Experts of a small language model.
Experts: 240 GELU neurons an expert, 3 picks a token.
Training: a variant of Adam for the experts, 1226M tokens, 4677 steps.
Below are experts of layer 3 (counted from 0) of a mixture-of-experts language model. Rows are named up (a neuron's input weights, with its number) and show model dimensions 384-447. Each number is 128 + 32 x the weight over its row's rms, rounded and kept within 0 to 255. Numbers have three digits each.
Before each expert's rows: a language model's description of what the expert responds to; "mostly gets" lists some tokens that are sent to it at least half of the time. This comes from a sample of Wikipedia text that the model never trained on.

# expert 30
Numbers, periods, dimension signs. Sentence-final periods, numbers and years in tables, the × in painting dimensions, and pipes in fight records.
mostly gets: " 21", " 24", " 18", " 20", " •", " 1998"
up0:073136155168143127135132119092119105123078163146116137157136114176223178095078156132133139088177132109098089134088139092113143095111158167156159147177149149139081174117122123143133104140136095
up1:156195083156155113149131114181075144122110055131082141089049086118146159144094119086119127120157150110106134185149120157116109044094110104114085164147184168166170154110125126112091132204140114
up2:099148091099127148173096139167146086093175151115169125077115089127221136157129110112087095097193135120132110141159088147159120133130118155134102146148100139107051123165109059152101130113142092
up3:125158110131098108130128064089089132116170127144174101142074082136100089133154041199109094142120100161111107131146100127153126136108157157104124096208120096155167148178141117139128133136056141
up4:173201164138153100099122136172126095092125109081121129160157183169126057145150160165075101132096155163185089139185095164110097101166134159124140150132113137134144145171092153107123136080076136
up5:131121105145142117076133114051099072157131133149132109152129146187120147110141155120161144129125128118099114067092115100139143116121149143175104158095169153192091185125166164176193136107155093
up6:203171132176119102128114111114106110103130088123079159101109119159094118141114120212075076149142130135181118083146075109161113086163095122089173091142157171102065113103131140171073143137140164
up7:147154144134102125113138146052152153132143117127126091146151153106124123097122170160104139080095145064185095122150143149090103115196153084190140148083078120105145096148123118130185182155110147
up8:101120110097112085130154152169099103117212136153125132099110166140135147112165133108120136145182144140167141112199120122137139127100124104215095115084126177137113091081142071150161136137167114
up9:141120110121156132159062151116122161147148109123166126106105061144091104175106022099194052149156101134077115170039162115134147092183056139090170164094119121114125136151079139085151116121109164

# expert 32
Word endings and of. The word of and name-ending pieces like -ny, -ya, -ana and -ity, especially in species names, song lists and table rows.
mostly gets: "ity", " Y", "ana", " song", "ny", " My"
up0:131106131095080130133137106142111084080155172114155158165159157162141129069160149086130158135142138129099095108113089128183094143150143087101066186130122090070184115108127162125107045179099086
up1:129066066132154122151140189094113137067140161102122111159140168109083108108145111121148127094167162060150131109181142177094110092196156089089163165091093131124130137101154128045117168077126129
up2:111182114135163142178083139082149139130116104162146107091170163116108095186128141109110164092107102180050096207136134129105137123124116141138137133121137158117140162136105131152069124181161136
up3:136121152157134119114110089141124154103183147156116136117127088114148103110094017121124169157175155109153143089162155100130095183144159034128176097135125089104152118192209118146123177122124141
up4:136116193063094084167133147077109172145121147162159143076164129128118161127116135126174131164209134100122126103148182189138156138163115080088139152092133112087161077114127068113167086163112124
up5:134102159106138098132151115062154099110086116187075145095145100099140161148114165130177113183080163129138198102088105130120144118110126210069122128095207136127099052121058167134139145135153092
up6:157244154190147149128154108150081139127123135110186131177158090146114086123131103116159184103118130138043074102154134128188143117132134059107208122109099137072131141131178144166149138135133105
up7:115212136123137124157117054164167140075125090154184179114097134134187117151126176125106152117154118210124062159078119102135165114107134131145113150095173099112153147079143135128144083082097110
up8:123221122127149129106143098195177108058123136150146140136144119107115129212097071107117102079127112146231111121148103129150105130108105145159191111169127121119105129082135131158139155084111127
up9:074115165130106138119146119203170121126113106097094165110124158133149133146159191074191123109127133141143176144081129074184119163107123145135098124141148072214154130101061084149142099150123101

# expert 26
Mid-word pieces and New. Inner word pieces such as strat in frustrating, plus capitalized name starts like New, Los, Grand, and words each, every.
mostly gets: " each", " Total", " New", "mon", " Pat", " Los"
up0:139131188147151151093119171144184130120090148171124120140114146109099137093186149076086141108073132083141196149118165142087155154087108142124116099116136165119175127151131061135180108052085099
up1:186140111110143105121144157218137141149102094159173142109150127126117120089139119139112209156142135126119142127120082131127146090130101181185110124080108158118218159098132099161113158089116097
up2:068132088130106126110121147121131129086145196098145121207127076124061109191110106089152065130089133054083078126123079151158073166093112088195081151157142144097134089114177151164164140125170163
up3:109091118163032121117124139160095134133104089157105143116143159156135086149135084136110086154138170094135150185094132131114112123144092072100110174167173153159103132113075066063140141146182161
up4:074112148146153075147079124145135202139113141111103137090137161104112137155139184149093118079133082115107167132165182140076152092124146105129179112082060128192167151130097115081128150128126101
up5:099096065105118110100180115141145139050154126134119143126089137110125107086059124125145105149202158152105176167106099089089124125125177169135136114118065169176103115111125076098107173124164078
up6:170148218093137137120145159093143179150106076157164153143145114082120148093094076179139156078103095149134154112107140156115158092122154101124160140199099170097142110163123139157095128138118117
up7:069169095132126125103156154132098096129121167180110150198181113130102173082120097130148118147155132140091109189099082090144138109067194091111125087113045083129099132074130153120129060128189109
up8:168108108180065140125106087126141161127123129106133127085070118127037100187160149155126148090078121103225094139072149186172141132136167104098124134127152149111105164127128129094135174123157077
up9:115166149134130121106154133208117167131126156158078122174164092110131083106101099145136132104134128102149121145137148118047127111129142122112102138141133151152139160119114129111135100133130135

# expert 38
Line breaks and closing punctuation. Line breaks after headings and list items, closing quotes and parentheses, plus surname pieces like Lor, Horn and St.
mostly gets: " Re", "\"", " James", "\",", ".\"", " So"
up0:130135149127084123101144182162085154134124135134061144107134141126124095128133113144112040064099088109144155144107118148175156149196092095130121143149094137149102232106109115114114106119164173
up1:098117186143150147129112146132140180097121087146142148121165179131093211117085206111155179187099161212137148145155164083188101183192116155138130120190166161168098157168173130197158157109159139
up2:113118149157152163124102132154128141124117165051115091127195114076097073120154141113147134164141179181103087168130128130089134115142140138130137098131150159172161122146089182138124141152149121
up3:062125171111174208088095130096137152081112128193157139117105117049075147077094158127118188081107175127131096174134105096097102083134114139131039132173158145118173125085157121067151118089105112
up4:124117112105051138165145127111115131108150147133119155034116153117158175136149138119124111182107130128144119150061140130142102110112096130149087116122160154163157122135124116152106125121188099
up5:127172145100125159131133129049084119117134124192144154126088184115146174106076171182103118102124163130130156169140132125104106122133076111136081138130133097104077121098183116130105122083087122
up6:110144122099081132097143117131136110109122114136127099133096122115152145089111089131112133097127103054097133147115151137123152083128073093145075138173105094178066118089088121160107075183075128
up7:071099116155161111074187129088101140113132142112104132112146129090136128166141176208071109095110051092183151194106159155143126138110075108165127144170169146119086158122165121139106129184114158
up8:102122170098107188104122177121084112148126120138150096124097149125103108111124134119099088062144122067160183128152115113129132131162144124091146107139151148131150156131161134084174137181159116
up9:137074164144124147149109124091055072115100135163163123127154132080076083131121074139156135062120147070157116134171143133118125154176119108137143126125124194107107103135185082116145093104097133

# expert 41
Commas and agentive endings. Commas, line breaks in cast lists, endings like er, ar, ler, and words such as such, company, general, principal.
mostly gets: "er", " such", "ar", " company", "ler", " general"
up0:075175239064044187130139137119127111128183158065170166170113173140104116079119142132132139086165133145164158119102132136169131088156142174126169102124141183099109101137132172120131148117063102
up1:125116137180155123115174113162090120116168183182098166113122139100096114117106071129108122145116155102183076146159139157142122144165118138127130082113155131108100114159207119125127146139077127
up2:193123153142139118128129058154156138157090147121149180109159110118171103084105095049087126107099097179099181137119095101141148178111103130146149104088123126108110146153153156165147109111079167
up3:147151069104090181139151147170139037169148101145106145145080170119054126154126161141071085095171142149103183141125092120162090134101092059171170121154191050122112142106105133114172112107131204
up4:179140142110151191117087175081152130187157124096152177068095075128093126075160119174157121100102129086077102149114116108138136057096157147083141132198103163112115105089120148107138119058122055
up5:095137139101120068143169102096120177064083136148192141129091121103031134155165143101080120229117203100126077141153131080066090148133103139117106182109145131143138063102148059168156113145115110
up6:110117137165160081147149087135152163206129106109217136132121085126122174112157158134116149132149088163134141044158069081045114173168122117104115168097089160115144099167162137133162103125118090
up7:143141134105182110155087067123127116206174157173172177139155117129116108130164128139160113104194101120176100105114097073100145137100095104064136133181087101106102117121136119134174161094138114
up8:078122143172142135156144095121128136112114106136187135137099135087147101156145154105111154144143167146142098139125142198142151091148170135130137155188127147150151124083118145142154100151158114
up9:150092117132098112081156143160133174141144176117091095113166120113100172153135140073111086111115122113132110141148096072092117123088070153195151073091139098149141092085187072152154134112144093

# expert 10
Month names in dates. Month names opening dates, often after a parenthesis or in, such as January 3, 1939 and (January 1975), plus year ranges.
mostly gets: " January", " May", " September", " April", " August", " October"
up0:161129142135130123188139125068139170230120116165097152141120235156128089107120100092132187082141078144113099149136133054138153092154139088134164126159129112119080143177152164100153092133127105
up1:126128112129104149154097132107128134094111148160162098083180170111149193163095165161124144148137145149125145170175144183156160155134128163134136103111149110085149124104076116155118124124135173
up2:104095170132101114123107147150163115149163175107114112206182123052149092110156069089140102063100206138117116133083109086147101105136135108132141116166153108112156113087131094102137130132130105
up3:055158175116119107193099155142173100118158130155133156112132119102041168147105059143127117115125100154137112112089117180120112082087106164121084156087082145160164153142143122087120180160130125
up4:145165081091165085131077121129118135099113119161149122089094164110099130132091180164108143144157080152105142144171145182128143129107156122141061131148140107107155176128102120186100144174137136
up5:099119098174169062212142092125102072127115120197160203105151081062127146151141182146142173199140116127163181075113158148121148131085091177065060127122114098112122186143137120153124072165096116
up6:083120134164164149130130179175117138078136149068111226081126118152100190144125137149060132173188124151145094185123107110154103085157083125134144132105109139138104148197099130183130131189100077
up7:099153148168108151060137178140110133141109156098105119114112082091144105150107135102129113066092131137107141127143093155152138133162088153164134089156080125181061110175136130119168061114117118
up8:098108127150080131125149090130121129068141127111171178142185122125173138117166132182172167064076167137142155111100129087063130126130120098112112140167165145090144119102184146062111143110077103
up9:124110142098090127154098173110173144142175112129055134117136127177061138100088143172168182045186080146143127118127135123149102127145149123139159135133080145118151136122216138103140134151118125

# expert 35
Table cells and headings. Pipe separators in sports and results tables, section heading words and marks like Sources and ===, and University, School, number.
mostly gets: " O", " University", " School", " part", " L", "G"
up0:120131170091113083114158105105138210161125137194061198086115148108182116094128134151160072117097158179082155110115141148139130100090113117083181096155159106088141077168137120152142088112147108
up1:109157107186146118169092107149185066103135117122137219191094074139116196174137152126187144096133124195103148134133100193156091134136113109134099188098081108093137131143126162135116152138137117
up2:069147141115152197112127151130050148100088173117107082119123181079069128070138163077127144127096084133114114143146143104138116095090191135130142123150106143084136115126204103097129083095153143
up3:157144154161137138144107223142091149081100202106156120086075114099104115101143097096107156118133139136130137157130073126189082123123126123186127182123113085144094087080179112150097185180147155
up4:116111198141116179147145156152066109134124139181104149155178116160104177071119164148152103139080116157159106138117170141107075094172161107126154142127108172083115086134172112098149087108131073
up5:140179127082103130142127162142118146153087138174090087123175063141153141159105158167124118122127148140103144160149152124121154119151140085095164189101115114149097183148093154133104231141063128
up6:090143110130095127096181125095092054110166100111173139089086157172130147152097111127106125154175136081161120118125137131202140165096093121087111134156164101130116158151104153138176174103116107
up7:129134078136086140146103114112136118134192107122159115124135112083105111119121114133123129118147158175107173128160142133166154150112185174082163136133073085116107133152124117122054126104152135
up8:140129147158154097059175118124123060145133127128110110176117168094179155141133141101090125123097174088168101141141121094098147095137105070171105114122171156094103081137195118088133025139114145
up9:152073147104133105080154160127143119075095187102109106093029170151114160063135162109188103132177127172133104131078075122137077149107133096175145126121187152137163125085173135104149098089099080

# expert 25
Digits and sentence openers. Digit groups inside years and ID numbers, and sentence-opening words like It, The, After, often near Indian names.
mostly gets: "d", " After", " d", " It", "8", " education"
up0:125246132228094146108112093131077130136105179124117086113147132114097176158121159080100126119163142090124149151138191120157113106076067124181098147120119133197129171180141134117143133088092127
up1:097060186056182154148118128106116110195084110095070174152150091146136130121189124071115155094122092154121109134138089112145108113153139110126100118122144108109105092150148155084121077108120137
up2:119088178116122169152125189135108161135100107085145147145183127125167169040140095094100126170106082158124102131116113080094124071120155146133115130142133169103155136088150116145141132091168054
up3:131160122124122127087059140096150116077120127137152124092126144109167121130159128137125148151096172146122127110118140161212131117087068095076185105150133177094137084083065082050149194164166157
up4:137173150158087075150177084151091150114187126133130099099105129126119142168099132166162160097140166058092148099145183104087156128082045197125126181163146139131087198160153091200137177146098121
up5:167096111124193123074142149103095146118130065106155174193129077135146097129122170147189170149137019101129138121132103088119175106144138091159114108087068092101178125095117103103153093115095150
up6:156102107127138086169124119094084138097117055134115155172097184112140108130083130195098156081080136120089167089159183094122128128102182134129079078112179128101124112113148072132127079186114106
up7:091128100139085107122114128155165129099161152108157144098120196126133115042152139145167069135132134120113117138163075099113122164112071122125164169129127124146120167112158094035128111157100128
up8:184152150197142157087092144105082158143126186182105140182132105174132168105144093136074163108130138137139136080129158128100122117138127161138154112160098135104128023181115148166115135104140169
up9:121188176182177128085182119172137149170104141121120066104103131087038131120127172109157150182114112152122128142149121105138164136127157038142158141079084100191167226090105177133152117082098164

# expert 4
Copulas and passive auxiliaries. Forms of be (was, is, been, being, be) after he or it, plus on before dates; also LONEOS in asteroid discovery tables.
mostly gets: " be", " been", "l", " being", "le", " place"
up0:114109129133092148142180060139078136151099145116169057123166102116120095125129122024147140142127079151096124124205141177138129182171101090142202194172161130109124141165090214106107163108163105
up1:076168111145139184175132132090174064046122179119166115158069101136122137091154084101123168132122159116090135057137148168151117141105088132111130092139124136146143114146118146117139093108076065
up2:087085149119134159076100173108154207111121115163097104094108165183144065125126114098091141158133172156129130107095177132163179113109116133111112100123092116148088086129121093150178111120090142
up3:105180141140141084097110153115130217150089101171045074079129146129174104049092070136144142099157104102154128112139177161073088100143152118123162097113106093142096088126116124083159129086074119
up4:101149123129114080163154122146166145194102142133165165124155150070073113115098141142150117148152134141118087114082050152132097150157122184166160112163119178133130118144154210135103163101100136
up5:105175109088153122166141152144083091119107152089141068153192080127140118100173087140103104109118134154136139146114124152176106135147106118142145144094119198129153110136089132081177133139179110
up6:155128207128119123069079130151103127118147075160097148130055082176154132176166118149135149136141109128143178140118174123179131102133141149135117151128092086159087095137191083173166097185172136
up7:137163109165181120164128120111128161107121116105100140083101128184146106109168114088131149167065114039128139127160185175047139144158125087094096101183104109147092108176148121105166110134058137
up8:124228158145189097137123113167106138192106157126216169178087099082113138085098135056103162106167109124121101114117208116155085156196120097106152174112088112177100157118124175132168177131134153
up9:142121084132159092138141091079125131165118115131166118109186128134064135119155113135167150118093148112149072122198117142157069114111107146151083125179149157104137226177149172142129132092126112

# expert 5
Line breaks, clause connectors. Line breaks after sentences or table rows, pipes, commas, colons, and relative or linking words like which, with, between.
mostly gets: "io", "ab", " Liberal", "ig", " God", "ph"
up0:162106141154067157077155109113163119150237118105152145173158161113176120127119086144191125132152221142098142120099148163139126105176103117153151092135178087118163087135151144172163127131097112
up1:170143232074098119155073159207143112090143131115171141143101126112143158155150200113102175102131081170126162138103156150134172169210153143146175071110135109122114126119112167135092120152111114
up2:156123124098170159136145137122121148126084164119199153138145090133080201116133095155073126122138123093133068096159122177104122175091190144097182153148095097082134162107129097144138116106094096
up3:083107115110115144130068117104135090100119127131070176114168141107116160111173106144134099152177122089121144112010108118137170185180134137129155160114143111104119145142159160119126151132167169
up4:135108146171142117146110131112105162090093199125148137106095098102101145146142156153112107146132160150116060046224132124082164135112189148138122117111085144198095105127146068175102157185185112
up5:157151181140110121091109079116136084147083106141107105112127108076076066097127104150156114148140053126148145142108119112081152128102187103103131142092133147154132140099222084091100101093158137
up6:129106119138124136125103107132148127124109151132120103157084128181127129109125153129144110119148079174108139130148171121103143126070139110140147113101187158125146112083173112138145157140156148
up7:078134125160118186095148092124111165126114107073143197134127160137131138098101112116153130049170168113096171137175146139124115139121147087124113095161146155142132087190047062133116124151152172
up8:126158142176132108151113134120133200136182138130078172119072151123170148139104128114145160109045138154127159160114155152129160147188153138183150121106160174142158127099114143124158118151129169
up9:124132182145094130160140124132164170115074203083151172141155088195109120120104119120111055118116208105142091112108163144078155065116157141155146126120160128161158101136167073191137163172120125

# expert 43
Prepositions and table rules. Prepositions like with, into, through, as, and at, -ing verbs like reaching, and table rule rows in election tables.
mostly gets: " into", " through", "|---|", "and", "me", "U"
up0:119087137128123016135083148077132086149099170138137125137162158152161167118093126156101144076103145110109117135132105133128093079133141152093099117150134138065207154117076110143084065186111141
up1:155164080135139156121148151174097126132130149107100110112053107116121129106149076100143120138090113083126138143120089149205117108171151154144081147139169107124034111105135158109149110094127100
up2:149136103131119152172084156136143164174101126121104103138089165124171151109063122097224113137089130111191111147067131128100103085130166102082152153148176129115087127060087119204113125148094150
up3:104129143116064136128090161104115156180146113122151106091150154105116087151149157081129169143187099095109098099142094090076130134153115131129074147098061143131128088135121033118105124119108129
up4:082142149108166092123103144151122128100076149122144129193110157137138164022069101140120135194130145154120109110101135101084172136148116148124131120105087130127091117141175121092113062141171140
up5:134131105084143108129143144152122135144179122117165106098116148119109186094095140065141147113196099134111132084152075051173065111124201150160108117105127173134108134128160099132153110174167122
up6:119100103105137126166120147113149154136164200164091099111162113140161131122146161151131118102147166118101102134156135148147092112101139160219101146145089156103185124128137107149125127133124103
up7:081142099128162112112115124117162121111135149118152110140125157185174119102128136098105122183187108148089113140208105070191171195143123107124054153084111147156165113119120130075123070121116102
up8:122116130134112086128104102122087163153122144109138138071146155116117180130098099110157196104195129088108130155121162083185100093130092141090169095158116088133140159114081079163187127154053099
up9:088105147113129132135142181191162074123109140162156143128171119115157094154106087162143082125125064159108133095188185152125147156136142117088138145153125058131085161097143117231129172172139079

# expert 42
Of and in prepositions. Prepositions of, in, from, to, as before the or his (some of, Map of), plus mid-name syllables like Aztec, so.
mostly gets: " only", "co", "te", " early", "ti", "di"
up0:124164102148122120116136109063094127133101141141141146123152041156164087117145137098108160139168183139076146182152076153168092122201136071082121161106083116146107175151107176200115113136109151
up1:102065111091112118101155181117132133180070166065158105093139079115128138111107100157114115155184122143159124173125072140126123163042168129146135141160160154192093105130147095060091136160142104
up2:133173158141161074117106153157096126152093113075120122095140147148099136204109115167116092140220067120119153103151131129115116121131147214076166101090138115029105147160167125120133097147069076
up3:098149166164122181132146123161182128180111171153105134130110138097105121174135094122096144159117090111131110150117140113120134142154160077135184114107069121156144111170084120110096105126179063
up4:067163097070130106158136105132101168113113145153097134094156117150134107092102154103125088149125138158135131180141103130109130110077109159222116197153117143154142170082137126192107160161147081
up5:102136203137071160181115145138089156141142161116090072132182121189122144101141058112140139168126094156162070145112050149089110189114170122092147110130129167160051169137136140169143184147118179
up6:085111183129059041141162080118179143132151093150142098139174130134118112091096109115103133144129178130110136138148103131109145115125150084132163158194127177135130096084111142141168168131120153
up7:145155167139067144150124101087064145127127154080185134078180078098079093153130158059150131135106111085108137112109104135137123141169095157110100130155131094116090090173132091130142132121146098
up8:156089161077096183052081079163108099134184133106170181119087155078105189185131141152138134145077155118134113133083103143164112116129150121139202135145163145065104065056060093109108099107131068
up9:194121129109140134108120104182125092123162073145142150121111166108076158168097156151113121106096148090106146082122133135161086202106131121146156130066099134113094121111119179102107130063129129

# expert 19
Table pipes and both. Pipe and semicolon separators and line breaks in score tables, plus the words both, the and respectively in prose.
mostly gets: " both", " Genus", " Georgia", " respectively", " expedition", " Both"
up0:103115119114147134132139145112148105129107154067153108132143104145183101120146188105123123175124130082224105151053095136170149105112112143130124165150146112173139147141108185116117114134115166
up1:193127179137119158179146121048149104147180078083160099145131105126125131180108157124084142077134084111090146128128127116143174139117140143135114094160167124112179113068122158098113187161131141
up2:113148149164093106094112128141135135152162125115111094117103129136144129104140154160162182121138106053134160131115136096163098164203121097100132156097185161116106163084093163135129163068117110
up3:169137152143117137082103191100159141103171116120179108147120098133195101102112155124090141120117118127121089132131173153146127114089139141115070147106175146088157113058106174114129082082122177
up4:087137137202144083043151172110107093113104167122142088109133140120118112005139112122059128160112116147185134135103095117084107076172126100152177128096135114102134138065120124120126059132175089
up5:123139157113162128160177144094167156160117084159152160137170101149093161157110188136183109117094133163143147072147112133111167172123113164101157111097102116100115123129096140104166148143089110
up6:135096093100135132122129157089130165097084123118107107103166146111180105076128084193112177127138136128152115113083090110107090112112071115121136089115104152069108104095085145179091082134133080
up7:147108145123079106135114165059076146139177175179170131122077157101174099124177099084114136072091110137154163137131139112108110077138131118093128124088171161131138135087117166089175129134090154
up8:042079139020172122092132120145107116105136096122139184142124137170103093151128111103066104129097072144121136109160069118142176085099092118085109072118120120160104100130115134165134103133153135
up9:073082090127127107101103119125136098142069131108112164119107143132135091123207137127086096145099148122177133156119094137138139130157118160106141092089144071192099094087203143121147107163198121

# expert 9
Conjunctions and list dashes. Coordinating words and, or, but, slashes and ampersands, plus list dashes and score hyphens in tables and species lists.
mostly gets: " or", "/", " but", " &", "'", " will"
up0:165138098179102087099084149106093135068107098177148127103107125101070093091098139120139207188084131085110148132170090130126142135168147154160098060141126222160117088110117137199128174153118062
up1:172159108127140073077181171116181080110123133151128152129161176137119147125102157186133115085158139115062166166096136051163134138120107111083097171122111126094169112138143158129128102164088140
up2:070097150098114089149137156125058082128056165086162183155133151136107161147138036122118161089116176134082090145188108198106123184111085121148098145119108099069154134107114168090063093119101195
up3:198154079126146102091150166112093107110100160138170114086163133094114144126154157107112208144135152128078131156161152137161156123147125099096140111111147171162098175129080110131124120174124141
up4:113119147173177088084153158107110097082117185147188070167039174190188144122115118101149159133104139090130091114123166152178139193080132117110158045092142125122083122136100154185114120125095163
up5:156162122117096149115116131178085121209068114094069108071102120087122082063134101058127127115182143157156143146153105115142143107158150162132214124119163092106078106117056164170118136111103146
up6:127152128098139126169109157156108110117110145127129122225149156133106121145152120123153066122153106181098152139105066134116135157134142057161168138176095142079148157117115111105089137149137175
up7:114149159138138109166091177170177098056176142160124130118117184154156165154103125202147152124126113094135153160146116104170138124100122051126178094121152160101093130076154183100130137119140087
up8:130155109111119108133104148102188097135151112125168104145109140107191155133127110118077156137086097142071099083054197135121141085124110140152049127151206165124144072149148124104168146109140075
up9:106126168151160133081200095136151142064177186179100126084111188165126127122085161199192189166100133047153136149111110181179124178097153110091146129101108069120121157120110166215093112178132125

# expert 22
Conjunctions and list markers. The word and, hyphen list bullets, semicolons, for, by, from in prose and stat tables, plus name pieces like Tri.
mostly gets: " per", "ce", " and", " an", " Tri", " +"
up0:153107134175179165157085085078104125154100107164128126097097116106146140104121184017136123148156104144144095119123161120108159111145104070086097100101142171045099129181113081135151079096144184
up1:115157135161192100143099119147158150102120123092180115157184105149101107088126090113122137104108145188150191120110106188129113099170094150130132164100166115095165134062118134139120130120094135
up2:111131115115160143104146082172139168104141104150091140142112136110120091121143120121141162111123168145091087116122116144114130098153119116141162041100098136147172099118113191124126140112117060
up3:132086121167125177111123168116171134100141132123176148091136071153161039135151220122101117139124105167146130116121086165160095144122093067044101160105149131118155142187081097138152169122080120
up4:128106114111162101142154120157097156143078151127133168142122127110188156101158139141144124182152130140166160141091119101193104093140187127083111138159119123107079090120161135189150084192133107
up5:133095104087152131151097043136078117143117104150099129151166167094145092148109086138092104133084172122182147088166218117139141099177131139170166165207189153112141075086176156136119079086185115
up6:151110219098138149147129207108084186163115182119143099080085135142159146092132141131117129133136079145129116136124182148188120107168070136122101133173137169121104130143082078033158206110118198
up7:140088110121137191144170160106126134107164168159116149148093158170142162110146130155197142118136118117082105096157099143118090098087084199175132104162092100187080108180111051083160099091107151
up8:107118152135120130164114102142151177194118142106163131195139136134066072121124038090124075152089119086126163136089123119160132120195099127142214149104136079151157130104103107074157067149141101
up9:116161115116149099084131139096096170168112173118182123131146208113096186179146143150094142123136130062108099147103088182132088125086104200126078109080090120145077182149120110102125109069171151

# expert 40
Auxiliaries and election tables. Been, being, was, in and line breaks, including rows and cell pipes of election result tables; also name pieces like -yn.
mostly gets: " been", "de", " being", "na", " did", " him"
up0:123135182045141097087137115113145129068102165170126136201115179092102151128070147135173163127108129158093096108201107140130173111168123154131109134118068191073121093172149105204141143142183136
up1:147126120146125138095108160130087125088162132126136118141144072077134136122109083143090089136090136098157163144125116151150142103117098176174165171113126115164178164125132145118121126107094126
up2:196153107131134120213154139103171169167106123110120125103171165137132123192162113126088183191112128155119144135078110084155107066151085135062125086137150179147160085116154178102135154176088071
up3:106112173190091129131082117143116144101083124091115142125125111092136100092151116135155105111167098128113161077122144139174109106182119087141127138117121093141096107109070115148091165049102144
up4:149125133112070119102145060153090111138151140156132100105089078091150100092165126181133084119121139042140164176088059144076145127126128160129055187139156095150116096150134126103119152130105131
up5:146143132150202047134121190128139161127114078144178124125141182145091104161074141113125145083186151155164154061163117120122127170110097158161117080116143094132134158095085142134109092101084176
up6:161118178162120119084029144124131165165075141140096151073185080148138124102088105137123121134134092148147148144125159149178094100170136131151145114156118150137151089068112065096117130130148143
up7:146121203104115064131094084156172155139086134173181080113131100131142148127110152132124091113149134120114142121099119129172106076135126123168091123119090162166200128165137038155111118137164129
up8:114148176169110107127060143114141140120133113118132115159184097142156140195062121134095101102115093118176157128043103123126174111146124103121145161166113124105147099120084069142147108120098097
up9:124112096081126163179135131073105122160182120108086110113096099103147145130183074097079150186153118115145126207093145144149153130093101130085131140143134147103078118072148141123160086229106146